From a checkpoint of a small mixture-of-experts model trained on Wikipedia.
Training: a variant of Adam for the experts, 338M tokens, 4609 steps.
Below are experts of layer 2 (counted from 0) of a mixture-of-experts language model. Rows are named gate (a neuron's input weights, with its number), up (a neuron's input weights, with its number) and show model dimensions 192-255. Each number is 50 + 12 x the weight over its row's rms, rounded and kept within 0 to 99.
Before each expert's rows: "mostly gets" lists some tokens that are sent to it at least half of the time. This comes from a sample of Wikipedia text that the model never trained on.

# expert 2
mostly gets: " P", " M", " New", " T", " that", " but"
gate22:61 66 52 53 40 54 31 53 68 54 52 56 76 39 43 47 36 43 41 49 70 40 48 59 48 57 52 58 75 62 27 66 48 41 42 49 57 54 60 49 62 51 33 41 53 39 56 49 50 50 41 47 40 53 23 43 41 73 62 56 51 31 20 65
up22:54 56 50 55 39 50 49 46 46 56 57 53 41 58 62 46 55 40 50 39 43 59 38 47 56 48 54 51 25 38 60 36 62 53 68 31 47 60 44 44 52 54 61 48 45 48 61 59 40 61 80 44 56 49 53 54 52 40 33 46 65 48 54 27
gate23:54 50 57 45 53 58 43 60 67 57 55 41 33 45 49 44 55 40 58 65 58 29 32 48 42 63 25 56 60 58 44 56 41 40 37 34 44 52 27 46 33 42 37 45 51 30 47 46 49 67 38 49 75 52 34 26 33 35 45 20 51 47 34 38
up23:83 39 59 42 39 48 61 52 65 43 50 72 49 40 49 38 50 56 38 54 47 41 26 48 54 55 45 54 43 63 36 66 65 45 60 32 31 64 51 37 47 42 27 46 43 46 55 73 65 49 37 56 70 54 45 35 66 41 46 31 70 61 28 63
gate24:46 42 60 52 35 34 54 72 61 65 37 39 30 42 59 43 48 68 52 68 38 44 13 38 44 30 55 64 64 41 53 58 60 47 39 70 56 34 38 66 45 32 72 46 54 57 47 42 36 38 31 61 65 58 48 60 36 69 45 65 64 60 57 60
up24:73 14 65 41 84 35 67 36 68 44 28 46 48 54 45 64 38 63 66 68 57 47 40 50 44 50 57 39 67 29 53 44 43 58 47 64 26 49 59 37 37 48 42 48 36 29 73 47 30 59 55 31 50 45 66 23 52 37 22 54 56 50 57 27
gate25:47 49 53 53 58 45 64 50 45 44 56 20 54 57 50 45 77 61 44 62 56 53 47 43 47 37 46 54 61 41 56 62 40 52 33 63 39 55 59 44 38 59 47 68 32 50 39 34 62 54 65 43 57 51 41 73 55 54 39 50 35 37 56 65
up25:39 69 52 59 59 51 50 59 48 52 47 35 22 33 60 63 33 56 37 59 30 43 60 42 49 68 42 60 49 35 31 51 60 52 42 54 52 49 50 56 53 64 75 47 60 54 28 35 40 35 65 57 52 43 61 73 56 45 37 54 20 40 54 59
gate26:49 53 58 31 52 35 70 48 15 43 46 52 35 36 38 33 46 52 72 47 71 78 64 69 30 77 54 44 59 67 44 63 50 48 64 60 57 50 55 50 47 56 40 50 36 47 49 56 69 62 19 60 51 39 52 54 64 72 41 53 49 72 67 35
up26:52 59 45 57 69 38 60 71 39 39 62 68 42 31 68 43 45 44 76 45 45 60 42 63 54 61 36 69 37 48 50 89 38 41 35 67 46 48 52 53 56 64 51 62 53 29 52 34 34 64 31 52 39 45 30 55 50 65 27 34 40 62 57 41
gate27:54 38 53 27 51 61 45 59 39 66 55 58 49 45 38 48 45 46 41 52 52 46 58 54 91 52 44 51 46 31 68 51 71 54 20 43 58 48 59 53 70 40 37 65 42 52 49 69 63 34 44 54 46 59 44 48 68 35 50 62 41 50 53 46
up27:40 30 70 40 45 51 60 49 65 51 51 36 29 30 50 50 46 64 61 31 54 54 58 46 45 28 72 32 50 65 65 43 77 51 46 67 23 54 60 42 42 50 73 31 55 61 58 37 58 48 48 42 44 38 65 59 67 52 44 49 58 54 36 46
gate28:38 33 35 55 56 32 73 38 50 32 47 57 36 61 63 47 64 49 46 61 38 41 52 51 45 40 45 41 62 50 35 25 33 52 31 61 44 62 50 61 43 57 57 51 30 59 38 29 55 51 77 57 50 40 48 37 59 51 56 44 65 70 44 54
up28:51 46 53 56 53 50 59 53 63 40 41 45 60 58 53 54 55 50 70 75 61 65 46 43 29 62 58 60 34 69 57 55 58 65 60 25 56 37 61 55 48 49 57 66 60 36 47 47 49 61 44 58 45 47 52 66 55 38 42 46 70 38 27 35
gate29:41 37 57 60 36 59 34 65 49 45 50 56 37 50 67 30 46 50 40 37 44 55 50 66 66 45 55 46 35 46 43 60 57 49 40 40 32 60 63 58 66 58 70 49 27 50 48 35 69 46 61 59 71 37 49 49 48 36 36 41 56 57 42 45
up29:58 35 54 30 30 34 66 41 50 63 54 56 54 47 49 34 68 71 59 45 55 39 47 57 55 56 51 42 49 58 63 27 59 39 43 68 43 52 38 49 36 71 60 17 39 62 58 55 51 59 52 45 64 56 63 47 43 26 64 41 44 45 32 62
gate30:40 56 46 59 40 64 49 48 57 45 61 52 58 51 64 55 56 30 46 37 35 44 51 56 42 39 64 55 72 49 42 50 31 70 43 25 60 50 27 36 76 53 62 43 35 76 50 62 59 28 68 42 58 43 49 57 33 62 47 61 50 52 39 38
up30:41 51 59 55 33 46 32 69 53 40 59 53 26 68 48 40 52 51 34 74 48 61 19 53 47 66 58 49 42 46 33 58 70 44 45 52 66 51 61 49 40 49 46 65 46 48 35 39 40 53 57 69 35 56 44 51 60 32 51 51 58 76 30 39
gate31:65 40 25 40 26 48 52 40 39 39 62 39 72 32 65 36 47 47 42 47 57 58 52 34 38 49 43 46 48 58 57 39 56 57 61 43 33 41 47 40 42 40 40 63 59 52 56 43 47 68 55 45 59 53 33 46 38 49 56 62 43 45 58 55
up31:57 39 55 51 52 67 36 38 51 33 54 45 63 45 65 61 41 53 47 48 52 41 49 44 43 47 37 72 60 58 31 43 33 60 33 61 49 49 43 49 70 37 46 80 64 63 35 66 41 59 53 46 50 54 53 40 43 51 50 62 67 60 49 58
gate32:35 62 43 58 47 53 48 62 50 70 47 59 55 45 52 41 59 44 49 56 49 53 27 50 71 48 51 46 44 48 48 50 48 39 34 40 53 61 54 32 59 46 35 45 16 57 45 66 64 26 61 51 54 20 59 48 30 42 51 60 43 41 56 30
up32:50 70 53 65 76 56 37 52 49 64 60 57 49 49 61 34 49 47 58 55 46 19 36 46 49 51 47 52 41 37 57 55 49 50 34 58 57 26 43 59 73 46 31 44 67 56 53 55 51 54 34 71 59 42 44 39 52 28 46 65 71 31 61 50
gate33:66 36 35 50 58 51 42 45 50 53 36 67 58 69 22 40 51 59 54 47 47 22 48 43 45 58 37 59 41 30 56 45 58 57 57 51 58 71 57 55 32 59 52 45 40 58 58 43 37 49 52 44 52 33 50 35 56 53 40 35 50 61 46 43
up33:78 53 39 51 61 78 48 38 50 47 41 35 67 40 34 43 51 40 58 52 54 49 48 51 38 60 55 39 15 42 35 55 51 38 39 42 53 79 39 35 40 61 67 27 35 70 52 31 42 47 68 51 66 61 63 44 54 39 61 52 30 63 43 49